{"activation": "swiglu", "scale_expert_input": true, "init_std_router": 0.00639, "vocab_size": 16384, "tie_embeddings": false, "optimizer": "muon"}
Below are experts of layer 5 (counted from 0) of a mixture-of-experts language model. Rows are named router (the router's row for the expert), gate (a neuron's input weights, with its number), up (a neuron's input weights, with its number), down (a neuron's output weights, with its number) and show model dimensions 0-127. Each number is 500 + 50 x the weight over its row's rms, rounded and kept within 0 to 999. Numbers have three digits each.
After each expert's rows: a language model's description of what the expert responds to. This comes from a sample of Wikipedia text that the model never trained on.

# expert 11
router:611477460509440419481437566464445528556616508541486490546523522559512563500501569524588452545532479524514420578464540511425478548419439441555479483575434489415431550447452482425425533509559505589519534602514504511560482567391474517489473533469523500566489422470547485440503501551562459536521528475429462510499481445499523507461618485486558574568585500535506556511501605527484546567474
gate2:517503584455502539569514555398494480514455548489549428493467532466455591443574499568506498510438498502534466516403430580544557523465642492601497527510463501473478509479554572458554590567438430534480470505494547464585413506514503539566602516475431513554458531470442495516582494511562526516557485505484560590538383435475498497424588518488576437570541460533490523452496510440506486520589
up2:521461564576537500477467456479509504479439459453534435572524620516479551446547529540525420409539498527467492504434521499483491508520604471439479572517432503547490581406515575468554442602487446541465527435578602455510459497492403519584507468571526522557496513532435409579581495530555486515498543546443418478454584589415531527493554518513524456523465469490565439537502552466580509463417
down2:456510486445452525499499519537424498500485432517571546547484521536440395610471433541600556495513399595517512398474452517526570466602530531479518418498520474565472524546491570485465451516480586439463470577573508547568469440485439532512568565502444620452508483528569507450412617512470538502521375477493446506522456559475501507466478506551538453449539525572446575426466504478486499479508
gate3:444603543539441492481527413583586467557487498622477495525436503412487471543480517531479392514577408495454530522547538527479587489507566488469489565424498449509520598521451500417485434533488424548563531489500454541550486484428567545489538506495507449527525544439446458516434531451520450596412496420464494429480534502459377483421464528448557511512511500465588517535485565444424454572506
up3:511485520496442500522424489505483530560432555577511434501548483492656519490489507455497391538532529480574449473459434502487543526611510430542480522541500503494520497452441466522534411496457514523522497539531494468505491573474558481498533552527548392554478527534452534542415577459481452486496436569462557440513578535390420401482441427405514549526538541492558491594464527521543477584643
down3:566395506521469381557528574495506573551550547473495489420507485445468542454509455564590554487466469450478485522483409578459487541458488438440571579455470486548476443489559543492453364459505501480455566569485470517515508482502527499542443490432475583593523533461431450439465418473496509522391462459466580547584468426529517543573474518580518400518480529574447488490549542475538547455561
Description: Clause boundaries and connectives. Sentence-ending periods, colons after infobox labels like Produced by, semicolons, and clause-linking words such as which, who, but, when.

# expert 3
router:494523501515499422608451510559536539578509443563527491516417473557432454408481467607559554556556491502554481541459502589490527583488456431555560497541526509503516444515532528396492503493602480473518525576547478445633486513439422527392493486522498483556477516464608418397496533366567462488493485586473457478518549478483530471455527536522526509479514504431517451510538495447525579564446
gate2:469505417533506482481484527476572482421506535477567584511502402564536499495491589483447539551574466506595533351543506505464511538500514468506575527522528527480459451555405532483446535538464530464470595497513449445523432412465476563464543494474465595571592478488523472573468599466479446595456638528538464520520564573442426472444424497453490508400473497511512491489501530467459426548461
up2:430480426433540474516514540463390566460514483485514522599526543522504436544574504529502546450492500448508480406569507452449521519536480549511477500613599489498378608515500596505508579612374585462573506546500452468478513483497465565489506606557439510470491527520463534581515448434507497560531533499523504566530457507563393529470475500493459506438532388603518493470513544514498502454494
down2:500500550560515499481523502514547526508487533526432455476449508512577453404474555473447485532489491527514424674476493529478504404507528579540535504451485554509513445467486469504468488409614512571485511505480509616528512486559668546453535499565544455528572429566504490429485473535440407445408463529522537463497584457527463534562527478497572581566513564502523496525456504553588589451485
gate3:503531509545633418478533496508558451486558524437503615459450497520476451543501461426505500501478429504500534549535477473584478501526437591437484545500485466439581455476523558503483505579369529553403503408524356551535568452501499485572532404471523500456512439515461547471475471496456474486461558553534581491433477518472493538546517538494448424438451518529494567500612428452469452593552
up3:507466526594525474457488560516543481422489523471499475603542460514454384571482474525551541487507503554427534494537466533465524500507464449434551533436516467484512434452515478443509533462421477553553505426441353564555488464545532416545524531456516410480526457592427571472453489521470493524420472454402559443422436549439512508495539503470573480635432433486488474526580557537469420566469
down3:448408506476495456419442539447500563518507487488436490589540526450560446508503516430512426499588508501508462476482438547489487383498463498531498563450555516490470450564511573602543541383489496512535595440577515496422519500491473541524369459497452474523511574541494592495495537474466557461517478458389528469435593463437513464516584519473551577543502426535548561438459608498418496554499
Description: Digits in tables. Number tokens in tables, scores, coordinates and statistics, especially single digits after pipes, dashes or decimal points, such as 61.9850-1, 6–2, 1,570.

# expert 10
router:585501474478428358632409499489492548518560483469516583391411453431516571526493418590494480549449522499534504492481560591478544552499419466557507489546522565487477410614530467494419484538565525490478498497539562445524501519432414509503532435520420384514557528469529494494473509402487502494406457520518454491524437458518477502415538517510509556497497547449562519525526540525494579538470
gate2:540463463475439454474592549489432521478494521517484624372490442517527494550493525590478486440571514557530472517410473505540489520504490460499499444549492500556471527536478478508493478569548520428536455546550499474463493559515370532482621464482413554598482536481554579493530447425401441512429431528387530487482527435513444487546505501414541616506574519490455498581469564471467488448425
up2:491461470464554505425542503482501471471496469488480462416445516498425444324469484454440469447488557503462418478465496574429470552499532608410479524483490475550525483502539494416504408483365455489482543551487600515475458422485594568394495529559568568427457494453598490482550542490498554517472495490481493467471522448467523534540480584472450522426563488589574498445504471442523467559548
down2:549491495433535440598555440507573515469474510474431595495419481478480545524476564535473506573491462494546503477435423578473495446581486401558496469441530491479492511533525419408485526565582494533499565451514589500437511533504433583596604551517508502544442455476387478490468419528546511449487510516599454467492545474482493543524508491506526443574452406400409608556526511519534546544495
gate3:593398469467487484431505505406528495574474562565488493510515574489571459503525397513506427438437483489459493422435498540502551533578519489458484523468538505571521466627486480518497470438469492559424467508523520452498355514545473475501591490579464520463502535404555392593505385550432479458424533481532515564461511499515504497528439491507608479565601537536476486546429531458538497509469
up3:531504576500527511490526508451561549525454472434509466522488507541581473542424390511513605541527475497552384491514387523485564500511552493506482522455465450553611437531512433542494480555448425442494422411629541481503519523431518515547566474585510506580523503525456551465529531531541509464559497568513513546451526447554507554512509432468547530485628503485521410427526465499370530581562
down3:468501623584449523502485454477482560560575534424531439618484515505423504601446494483519508549524364529554354508486523422475459482436559507505503505475520450440506533564573526540550549539566441468396519457421432498482483513479472494447480482493501457490505540448531581445464475498485417490511562536489494399542549558480539566447382533504430569478513488596479424504483463519537519494507
Description: Table separators and verbs. Pipe cell separators and dash rows in numeric tables, commas, plus main verbs after a subject, like is, located, peaked, housed.

# expert 2
router:487542446493484496559521529502504559541571478533467482446459540536443511554497544519564483572513427524548479408551470552405459539494478395490445465624414494490512487466459450448448582504549506452586450605559472493464483542425460523493464553470511455525461422426544461478411433505536477397478491505523461512499462438549469511429498433451478563558532508386436548628458611519499464544451
gate2:543514568605476523491469434550441549505525509557416562430505531583405547513513524461459522558533505493548530519487560509477540459467572551463543468517500535566565433397528482593524515574558503547520483456502489545479520591505423468543536425412481449538506420490532535406520488561492508504552475493500503460583520541571492532479583450452352564495471486608469579546420479402489547427527
up2:439548412369532456467540556424556525547471514466512402602509541473565465491481472539541486497467458507443445471525458447443513578538415432586454553497522475489472595580488529424473440475556522471475542483507524491531410447535564505514472546625452503432433643500471496549459487486527449463452535508481483555476480477466553473494451531545593476552555477383528451450535523573505442565514
down2:546527589575478556546418510415449555525536529545482456466541542629465551507499470431500583501513566531612538522533545537473603413547547453481576455444556543507478581508536432545522450461518390499485549447493486500423481513549515495473600462479519359511445546408524513522456498540502535449483502485551459518527469595550550523459528447421435518516506504496501569578488476482453516404440
gate3:415480443470523507528580521556440532432568493543472530475480493542520613469460458528468542453464510457462500514638515464564581400530489571588499491562560508526529463424558486500584518475413472501595463491430447461429555529497525512480530497534479429619481511468506511526551481459432499567530523520547521458527668539549531476526529384531561538429523426563436568508505505513539525463522
up3:583584531561443509482445508549478512482442470528564520403479506473573485520459578518507551542568426531604470536373505548495455592513475470438551580480434551454528468481471420547445543539607442567533560564528471501519521433541490441465498512564498598469619506583386545513428545497478496433575499522480509502467435473498494543509562546507373468538468516525495464530473522448427498491504
down3:547482544541418350393565483453497519506524530518462473501496507493485423571525443505509437496491536449525489519515459524314457494427446512476467503462468492544464586536463475441499564468592511472484453506554413517493588514420553537451475434403476406474462536465447504422609512439521566516484498482539503503503517425464420617568528508534438451485508536475538510500461522472570444530438
Description: Prepositions before noun phrases. Prepositions heading a noun phrase, mostly of, in, for, by, with, and sentence-initial In, e.g. battles of the war, certified by.

# expert 15
router:517524436449486433614427604513498518508530435488514521523477499501491522456562494566505396545475524565520382562503539495483507544524552482417468463526552549438475439485447509413452617554535584596511513477563477492531413519515497563471558626522514475450436458482572458543502562499518437416561458513445447419498481481518515477465538506554531559527565473410508567560417596488434487487470
gate2:591476401563463513540502503531534510488484538467439546564481450467362461510401379511537537520532550484493442542561429494516574515425580479578479601466505485570445435533508481555429487463447472516478429505451475497451426540577602509471463412598505446554450516513559525521439523506469435534519552559549418512496488536520487447475461524517580450505467462527412441450418470539465527453433
up2:393486463368555512631440502403576522526583470483518518531462411551469453467522488535428550485474490569453463505536483409486482501498488483528519537570499461473519612482558493400531445516592490534474584470557503554508471569461417489507415511410573386569492468422489428530544465521535420520515548535577527436541488467550520531473424518485526511535473484523450513441424498481538436513471
down2:535482498588423598477430487529577537489437442467468412517507500517456582500475572481531528567545461439500533645574502523455584506534508490489521479544462553533506503531533503529504540536495407446482487520459522489536611487519507565397427546518468511506520497558533531415534410521469604503462520484531499485612473543531389434561462484481564442493499457472585597556576415531571529547465
gate3:517467412494512450559367501456587570443526515397489482582536463449509414545483521556461498615593527522573442507511448542489536508562438427475430467574517459583446467434571426511522493409482523475482501509563440463541476505341493486543556484562439469493470509543493544501498526560530422455473534528541439450499489451481579484565467419500472528521431495481517491471581412518456488460454
up3:573476524639456494451625490518473432532477572554479588452554468458517493468504508474464496436478481510536423425482602433439528470464471465484582576428587512435591519523465515502549439437567557430432487533571517516480565562519500497544481452472530524462526525474496563480527491552434503484528369484450478520510438521494542593455560607586468426454442506560426559497524445499521525525520
down3:426503479460513535494528560493489479536559546521483479447536447468533574564537350459527529545481600499493452412467492480485497567516465505488603464504333485467456432467513554369478400535463491552586418555536507530538508534454380497487506467476528490522501472564523410518521502550515587387460450505489522541508420508526549466489534474535447490483479500547430479587505533532458378507497
Description: Articles and determiners. Determiners after prepositions, mostly the, a, his, its, their, and possessive 's, plus a following adjective such as first, American, fourth.

# expert 9
router:488467545545510480600430603494485540538488429528498444497508566489544585462594528539565489547515436489498568555534472547573559576585468454490586466628550478466512487574435519472541521494519472474489550488510546496608471522511456471495534549472488450510481490482534457453419499490396437416463509456482452489517469486519618383487512502568494584466534421442458542557493610600532533561536
gate2:413513491584533471556513399516442465545465483386524498497473519517413514466525511568532445536535416554423491521468461620534458489491520458504507524488411522413497518554460491496419554445515410532551512538414490562549487453452481503498437599503467493523535534575417492550496588475473435440472514564430527403536542501463529490432560505429482459403562516470405487500439609443480472572532
up2:399439531614588411513561463424494449500477527411567463550512432449448520457501551510486467506571484500434549505473461540574480450431528539513485551481488530494416483526549515478458522520431478525535468533508486570469452445456546474489436536503417496498642534484415515536494531454472522457458488548530464409550585572576504505441517533391491444358530567504485505520488577388473506561479
down2:566486548547524579436476487429541487478465490422479552542400525551503558444508457514434484444522595417472423513435524421600555445471523466493486564504517541472536505511580506480489487519525538511478607364526501474457437516475491437526606385488575488518448483569485538521519549523507536480496484475558420511461494549590470477532577486491508549507415527505559666462529505381495486522505
gate3:455433584560431393511365492503475484506521469483350498560435553381514474525452480570518474469456560488559621456513556499544563507482538505520409541560495514429440598562472469533506502442492473524556479513456574396525438519463451473494500561480511503451467488534433464442419462548533428458482463541537396525473421524510503414508518494504529480480450446453497488536523476571463418461526
up3:435456544469467518558588475613437513605529522475493537537450442521561466453566539518539494606494497393435477517486535495577450528500547393505492502457507465513470517565424429491544512451496487499501487497520527460612445414458471456461580528497450493378487538571363545452581493506415440513475467481417502520580439476535448530448501449571553519572538484444471474457535479493494431560458
down3:492514514539542458427408476483592430414450469478502466417481545485566616560485443542521482441427468529471526540522469478425482508514481555515488530509485492456501494538573493493610481530472470548425519496473446503507648521525447544530508454422530567551539446393622406398472503561578459442560504599522531470481509577495514510407401500504502482442503508438538517522492522516420452501558
Description: Capital word starts. Single capital letters or short capitalized pieces beginning a split word, often in names, tables and headings, such as C-eremony, U-W, Gr-id.

# expert 13
router:476533471521499434499417541493554550592516369491498569560507529468449533588625558523516507536522511502452424556591539577436473556501540422595524544492466516529468489497453520483483550511566509563606370608494533508492492497491501552478465436490555459530456461468480449437503512560534510422454507443508519460550505487627501425598449512536588565461540445500448469532498496509459420543484
gate2:532466432447536531483526619582537571497569460511493553466465405469510461464476497512595493477481534517528461518558444519534526483538556424536493549457478559507547535514484438424563483526523578443469542511377437367484493529505461498515515474575548397539545522531483470536485416465524439491464515493543468472574429479562479485458460434447535671414475532423577459486479556500419434460475
up2:479572566383496471371518563438480473466532529434487441569436527527481608497448600562434442474562528474506486431536543486547467605431538516459481530492546422594546473454482545405463530452449452582491485512538525493490453504541613482496527595497524579549522519514503584379502489501490546492515480525467490527481471469488465494522560539509546491578485527468486525476478523474377571595573
down2:407578533561459485487596556571507497492499448398476415488532504547484432534410459483543435514529467475435502500581422470517499527364473481523517474541507505559473492461424522543566442564496459494453492449454476407457546495465439466445541450479456556426513467422486497479500580507514462493477473616535495506480501418645495481527387524529404491483565500392460472508405481547460505523477
gate3:491525457555536445522550420548558574513437545447529500578479459498477521603539570536512508531519482533498518477449459477564536575471429529498478459399471564594451580539561442585439548543439458484530442539512496472487485603566549603554519516462546423597496547533563433533426592444473546433426480500445533492458504573457472498424450536451558472530496443465472563505494495550415427431481
up3:484552515503533519495575478516481653529526512461492458507488459463514518506478561459487605398488545416505546492462518515517540528512552562457557489463432535538444582573464563620481528499530369507482404450515492495553486614537456588524370529477576483468481496458419462498526476448561456458443456532446483487476416500478558436557439480540483479539575469496524615483539440525464423476535
down3:490419416548507502540436617446520474493419556553452608455428483437483516511494508549506432467488498436471452480472566517489490475389457527579531565516568429544469500520475534446501537503488523569513599540510471596465442457529411431518484601578432486443548493417501473541500598490515476510524582509563522516522500449564602473455532444542464421399511489529481474462517496469449603458444
Description: Hyphens, commas, openers. Hyphens in compounds like then-President, commas in lists and clauses, opening parentheses and quotes, ampersands, and prefixes such as un-, dis-.

# expert 7
router:504491541505477444516561470501481473503512569555445566480459553460456433480538477475608500539517447486450474400453479490463564556538590494466434518540609526497587474558530474503427517517580439451574475518506547503612464580514413440478445485534493463482493481430573484399558590504567538434523485590548490458524507503552672495485481561594507539514461441500468480546445497542475587517447
gate2:395571515523522468583444436462351460471538464464415460557574537465484531486560508481494561562411480487471435472593556530502519492488550584482485542577485490456506505409541494467423546559587511567522550448495572518567484551537496461512512493532456495520490528464416473440466518475455511421443505486394569493508461483565582478413457590562578500562481506556547506505500513477509491581376
up2:419496507484474436472579478506393520481651549472448445550591495515530509540560501486546504511420574404511474436533507511498534480455509555407439461537499495446412433450546467524363546484599545591513531452570505444584491555520466479431503519460506509512475600489489515471502491421494522428440446477438576521510519442453535493475524582514613511481462547534574559461550494527562526518538
down2:458522577456527546499587576522596557556540513555501618390490446448510476492555516438513599488485490500599574447565501535396481509540515518459503475459433487465615491501455436527428482507442499470521470516512498518462501530439559538480482433487543395360515570494516460525495507513510479559522491458559561411464497474463543483493461428541497479594574504598480445427517462518597499426547
gate3:392492428578573516487462510537486518407547509511435470491457421449425598487503532517525573428457551485553475442481465543444485479558484475523541485386550512550484482541459581555529560576529517622601428394556489496573447542481491475528510491460439461458498422510550497553482518451521441524494544538499580482502522545424614561525598542549503464519522436509599565511459510458509539475432
up3:452448539547486535561561475457474474459507574485512407541499509534454518435433514401500384453567526543521450512542483449422531507545452566622488506529471552479467395427486438479551382456508508541484513520560528482467433495507489570495423500489625449520444550475537552489424501399563490466481561441504503466527546424428505407452445542484452517439447404484510563500548477565469451429477
down3:517542437464459548546492407559529448526526524486546550515417436438553513444538529586595504513516440512483520523561469500473453378478516544472419451537502448480468494415458442537449484466580493482517594503479410495509604473472495480510435578499447526583507580516487513492581479605484545537513461565572572519547493538542382452518554462472444508486534531467433484595474535421488557592597
Description: Foreign name endings. Middle and final pieces of foreign proper names, often Slavic, Germanic or Asian, such as -ova, -berg, -ski, -sson, Gdań-sk, Liv-orn-o.

# expert 1
router:513561501508391581509508523544451462528506471529517457459490457506497495574494575534474546536555472504533452549490523549442497635510577459501671443475451549432485486536458503444422517576506548585567447532558551542517374441415442568468454493570384511425531553531447536537492505461470436471467524537484523526505545521511586497380556582472467453482475518443470507504458521483481473560460
gate2:493529548586383455597533587492478509505550444578489608506470473549389487471531495516559565561538400543496508504498509471447509469519494500510507447460612522407507474496515524492564524562495550502561407504489520483482439506467506515524446543516464531519485583497556566485580460423402557534520514541516553450345505470549428472463541528499504475493463518452513399631443475413495546438486
up2:523488591531493496483489450488460486587532545499506591536520514525492618416576440495536539530562491549485471484481592441472413452503448476555626485396468482496506556526557487507445515544568444509465532462516561476547537437555506639510450569478425559621454480512442518557495524438507562471528401495526428516437496482405494543467548541446608511562521482564434542495483512517517488468582
down2:407463516531486539523548542508464544466477481477567506496553439481610526512549572464450486581437616482513502580511484501529578497555501505491542506482502621420484476432537594496533428518503574504450458514515456496502443445468474406488471513399355505384510545506553481428429515492480549534447495550416512534510553508432465571588483486519520536512426568530573425455549540575477471571466
gate3:593497525505464541464447483495437496489481508489474516466476450468463485503486487501506534484515586556491357407486498520519476544556441411556535357529475485478542487462501507471564539495485497534457523512522471523518552494553459517548445419551529468450557555594579509436590524468560528521410482404489576501596424532409554442493434498561550554485479618504351469536435472405509525475510
up3:466505498540542506549502447553533600516477439422487509509531508528450550486503524544429473489481484393572522453387415457519504456476472514515499618454459551465466463453496556517418473475503420512553570564454527430520439493525558499434605486506523541565524479500427459565541528527509560569618501535517516538435501456500490512561576448440491579470636493563607514461602468557510419455521
down3:489473499528448523471555449477507483589426440577436591449505448581554689495432522508466538432503456425471515396545505530382488539448508516450431503552529522520517507479395508542489496475531551549465570605586502497584517530516522577574531454544484437483492560478510445502533488501500497494540487488516536449570465482378517470448488423536565475464488563493482541502563377510515542521479
Description: Lowercase word-initial fragments. Opening pieces of lowercase words split into subword tokens, often Latinate or technical terms, such as d-eductibility, p-ivoted, ter-rorist, per-iarticular.

# expert 8
router:552504390461473520507426436504488512493527518560470486449444452459543426390465561434566527528566451554640590518549495587469474548441515530517487446513609533463509563514487517469546506546545547504543563475555441441509528391471423539450532489507570467488433513423564521423524517516484527503432574571544391554504528461500531504458540465472531487393475506495475531549523560442473610576511
gate2:537455515550498525587522498407482479483542528418545485500437502446539575465507543435555498529491420505329498445568518492434519541551471411458581470522488547469509523575446597498425565492551544467553550612628574492525574484488528479506497485473490509448397482496488475421429466516471484522525563431545542466554504514535523485492473540502455400534351540505533470503442455541462466543514
up2:603473491557489476507456513347454445574521453507518512569543556540529543444517487622456501531576507462476475486496577515592445535527508480582487493580467490590512501575549594517611512491522503407513557541573486532550502453456459464451548465443452473484547422497432557532445489473490429579472530518477477581480451382507522519491461574494447450621465480435524480529433473557528546510488
down2:571537492440497502419449484514494510419516486419448430522465463459489451489510540515522442420532442551551558541531549451423479545498500481516499536417652568521428466486456411491413505542494512538495555475619462447515539405560476482545541407477476653543415477494439441543559559500486573481507479568561530486545560467534504494495482455542486516486529553463489471509525502382550543518388
gate3:495462559529483523486480433439444512552490546487560474494640562385426473462571488532493475443486441502470538510476483433540440523442579531365589586543465524429433488455441555543536507597522524532382484490506451492450538466466364543449485511492450551490543517474493426503627554443494502505471504514505560531508497429494448571474455507476462583569420523504495497514571492511525505457586
up3:519511614499434548516462557494479458557426492447526495532555550518501562525489539504454559592459556506440459399543473595506435518524542619557565528474537587603494435486520509447552438522468549408554440555480564500528454468484618567481544523495481475482473503501550465421442402528533517571477426464536486523467425453574537409465512494607415466448494466578494548552501459508455507506524
down3:536442486467495381495519497519458537492610617486519496499430497520484446454472573599489459452517445523490483501447480441456523518398523499429497569515524469463392503507403573572456524521533462517386451522507461609495450488512478498537472461537443562485570539449547464601553489429349514546460561545489520556538559535507441507507502543401538595551514510475541478524496445527493541449575
Description: Place and taxon endings. Final words or suffixes of proper names for places, institutions and taxa, such as United States, Ayrshire, Facelinidae, Legislative Assembly, Sri Lanka.

# expert 4
router:547487556470557559571509569515492367559513525493513477519452465594430450552499499564517593559564437555535517450468479527465513575464551469575530529527586569551474558553452567468525452527601420516440560479479494524577493437428445508438553581528493408537494567496524557515469605529505407409489447511526480476511528564477506529442535560538540446545491472472569516638475510473482447526505
gate2:537437557546518440468480455490622470555457457539500502508530505521420485525548541498432522487547518479524622476569507596477456533440555560552466448521528576530474572502377517473538491528478521533603576512524501516382419355447551450527440444554542487418443497496475485517499509521517483437500419565546529442547528583490530398518543403480482489447531496515475495553571431500472504488414
up2:422543451586475501493487483542590450530537532555483474562570520508482534484416498510556533435499568418473468390477481509589396522550542516574482489524571584601530567504508588518477566482552444469558437434537440479508459455532495440543527568440540440437543495449422524464443548402594456510473504528481555487575525581442518390550539425519494452586507481563484531493479462517478449461537
down2:484388494555559470506510438522454524520464655496513557512573527526447524605537519475458590509468488468512491383532502408491474565500442389523606547526419402506484462517527483458467435456454508542521509598550546508548494490527552425480614543562533417451507526489572485453505454533537475500550476489474524509482493504518531503476462523447443487447591534585532538528456633474569453484548
gate3:611399461473506467550492546463424471542501612467554473427521538580555619536497546521469531483497538574439511553529599493586478544469522465529497485509446546521399573520522562536632494418487454477425456554474486465493438463488397510462496555480508527469476548469498531531492517536499415481492477551534497486516479521521564392501514459433449518399531488494369524457536607515494587520515
up3:529441602514496518587440547563465397510557527592537554466536556549466553549537527392452474502474485543457482510546522494492536396511449515541421472477503589554416534510448514469651531423477422539475532582500574525554453454498462498497541543464509512479547455466419503418529668448503553515560519587522460543488505505542472552537539565455486491391518504531462477509489523489429510530516
down3:528591485543553458539513619492578507521522591565546489452472559516502549510383490421521433520537510452498475484489423547536541497483507505556498478490473553438500576470636526499489489457479444535455523599557603455440417517565521396463469506481452535459582526448474454556388457517498490499491492500543440525527507563567474506599540572565569445565473572529465600479531523529558454513550
Description: Modifiers and compound parts. Adjectives, adverbs and compound halves before a noun or hyphen, such as well known, as well as, 12-year, more, non-, take-off.

# expert 14
router:578560476446503443544481470544547587539572465444473594563428563538509405512561588626484451618565465512499475521510463568426565522504532441561575483583509521486458553478505446462466438477549553579593440544546483526558483491462480498479527540593510431398497528478531448528530547576470471428551497481482506574569548553544530508516544465521527542473479527446436549530544570534464587532494
gate2:476489423432499453486490571381586529483475499510473416474529518539464555443484466578484527519461491533527519559455553487486578501536534499462477458532571464517424512467554484441434452484529507492508527508466430580456432444548470514441469469482472520336516518563444473471572514525497378403410506511504592517481553576477514446483619508449488458505466507436404468556493401556544538553399
up2:439539515537498487402530553412642552453491441487429480505564548515510407576506560505528484492450591553508379566433544432497531528565533601468505479473605500435442501432573499509515510448499555486551597557445453521522612479548487514445476445539463521428572488566464499448486546562476499490519535494518468434461604518514507475436581574483570478484554478521467467515531446551474542520447
down2:510449491539546560514473443467489462506551599561459489424525560506521468614519507569440535520569567430549431488524511581520511459558505498533516477446492516495570550471514428488541450537520504445377460392444564483478471468502528492439546439485475503573431434341427497394506460508593617516482421465475419511437547513512554478517454468468472549467473522465508489475466470450418401506490
gate3:474456391524558498404609482552464546499457446466554489538524510500490398450617549558570539477494466494552471527522464541483509524532501488569410461473575430435517542468547549529406448442501571425514472569472436469584521422456438457456469463518504537528553532459547488450512622503582432530512491448508454554521543461518604447487485558496458548539429497527398484461571524473516450592468
up3:459515478520494515510532495541543541439504476482491566511513578584473477472486506512498611427428482545541562498508553436557495431491492534548448411438558593430446536473451433404526435468399567499585486510515397491618520428498479480405475520491542470557531543449508478436483535532498478470468554494487450493481566452558487462556552474523503585579418525554406346467505480548439478470439
down3:543477514564508460590484532463509520486487546579466488470504559525589497578559491447515419508488490490518511569552582571580463454492453431442345473534540561519491419453507395517491473509479485378446584431462415475504439569463613482521520549475536555467434464429504476563478427542521477424500545544428460507500461463492497575433458532486363534562555468466507492465454440503496494516535
Description: Pronouns and narrative verbs. Pronouns and verbs in running prose about people's actions and thoughts, such as it, they, him, could, asked, subsequently.

# expert 6
router:603500435537481460520452554518505544543521424494499469454518508486461534418538493574508520563446509494577443514379539543443506587438502481533487477478456543539523440438507518466427602527543464595484534600559442434494396441451411524457499572487542456425450496515527469394469509554457392455479561527432456512451551468566573455429550510511504492502572531527431470584442483521481588530477
gate2:627517481468469498467497436528471520504466483479550401467564497480556571452467501445512422452620477527492519538415555527539589545566491423544497583421518519460486562559604477459504588534473479580488510577594539543485429550485508539456530557563565508464435562402517465533482556510443434597489539505612501443458494428448521494524495488464537432447473459550502478559502509439458584453485
up2:492505541502502468472525412565471536489467482448520524544577526574542510445433531465492445431531496536532541476477651495545546400553451430506457628404501457437515525512561418461531554478432464613471469538587549530477360533471547498476457488572548564496516593471470454472453523483409516532489524478559506523468506442493492497562458465512477406567434525501527431516478471510467630493531
down2:457482574447539433526542536496551480534488495482531520527557452560426423549488610477519414433486554554478548584605519443540475484523512527541528471532507528546580474374411511447499395477470526449472497476567437568493485555528486509508480546465538479464593511581506620515381430468492578518609438436480550573492420543516437469418439466533487515440534497490488546495520460516484521580519
gate3:518483458573400421452418502475456516498579412607511474515502584496434563412513578461520456560403468526412498540505624557523606500499529511519479562553419456405513434521495413541463498491464470569531448519558486521544509498517599450572499478498528500539502538477435478476620522451509496578446497466479494459500525470512479433569482518461434558525477575573495476440569478465531589519512
up3:515456461394453450416503484427491628614551538519480436577526452446469570417564592468413409519495446482496521570561555533465553509438549435475555528518506480518503434539419366542485545459475444474494525569582514551533515504518531505547522515538468507472489476439418485490551517449493475591548511518505416518456514481471445480478569526384487534543463574559491488474591454438528514471539
down3:537498541520536528528464557438505531495465456493511552440548547469540484522441499469467523470524463417587550511524493493538458466490532462560428478484457511454503532501532542476428408431591458498499513616527497515496551469539671504481498496493579557455586445481470496491490476443498483567504534528521636509540490541475313461407527473453526504514515536317557481497477450504522481456423
Description: Line breaks and headings. Line breaks after sentences, list items and table rows, plus == section heading == markers and closing quotation marks.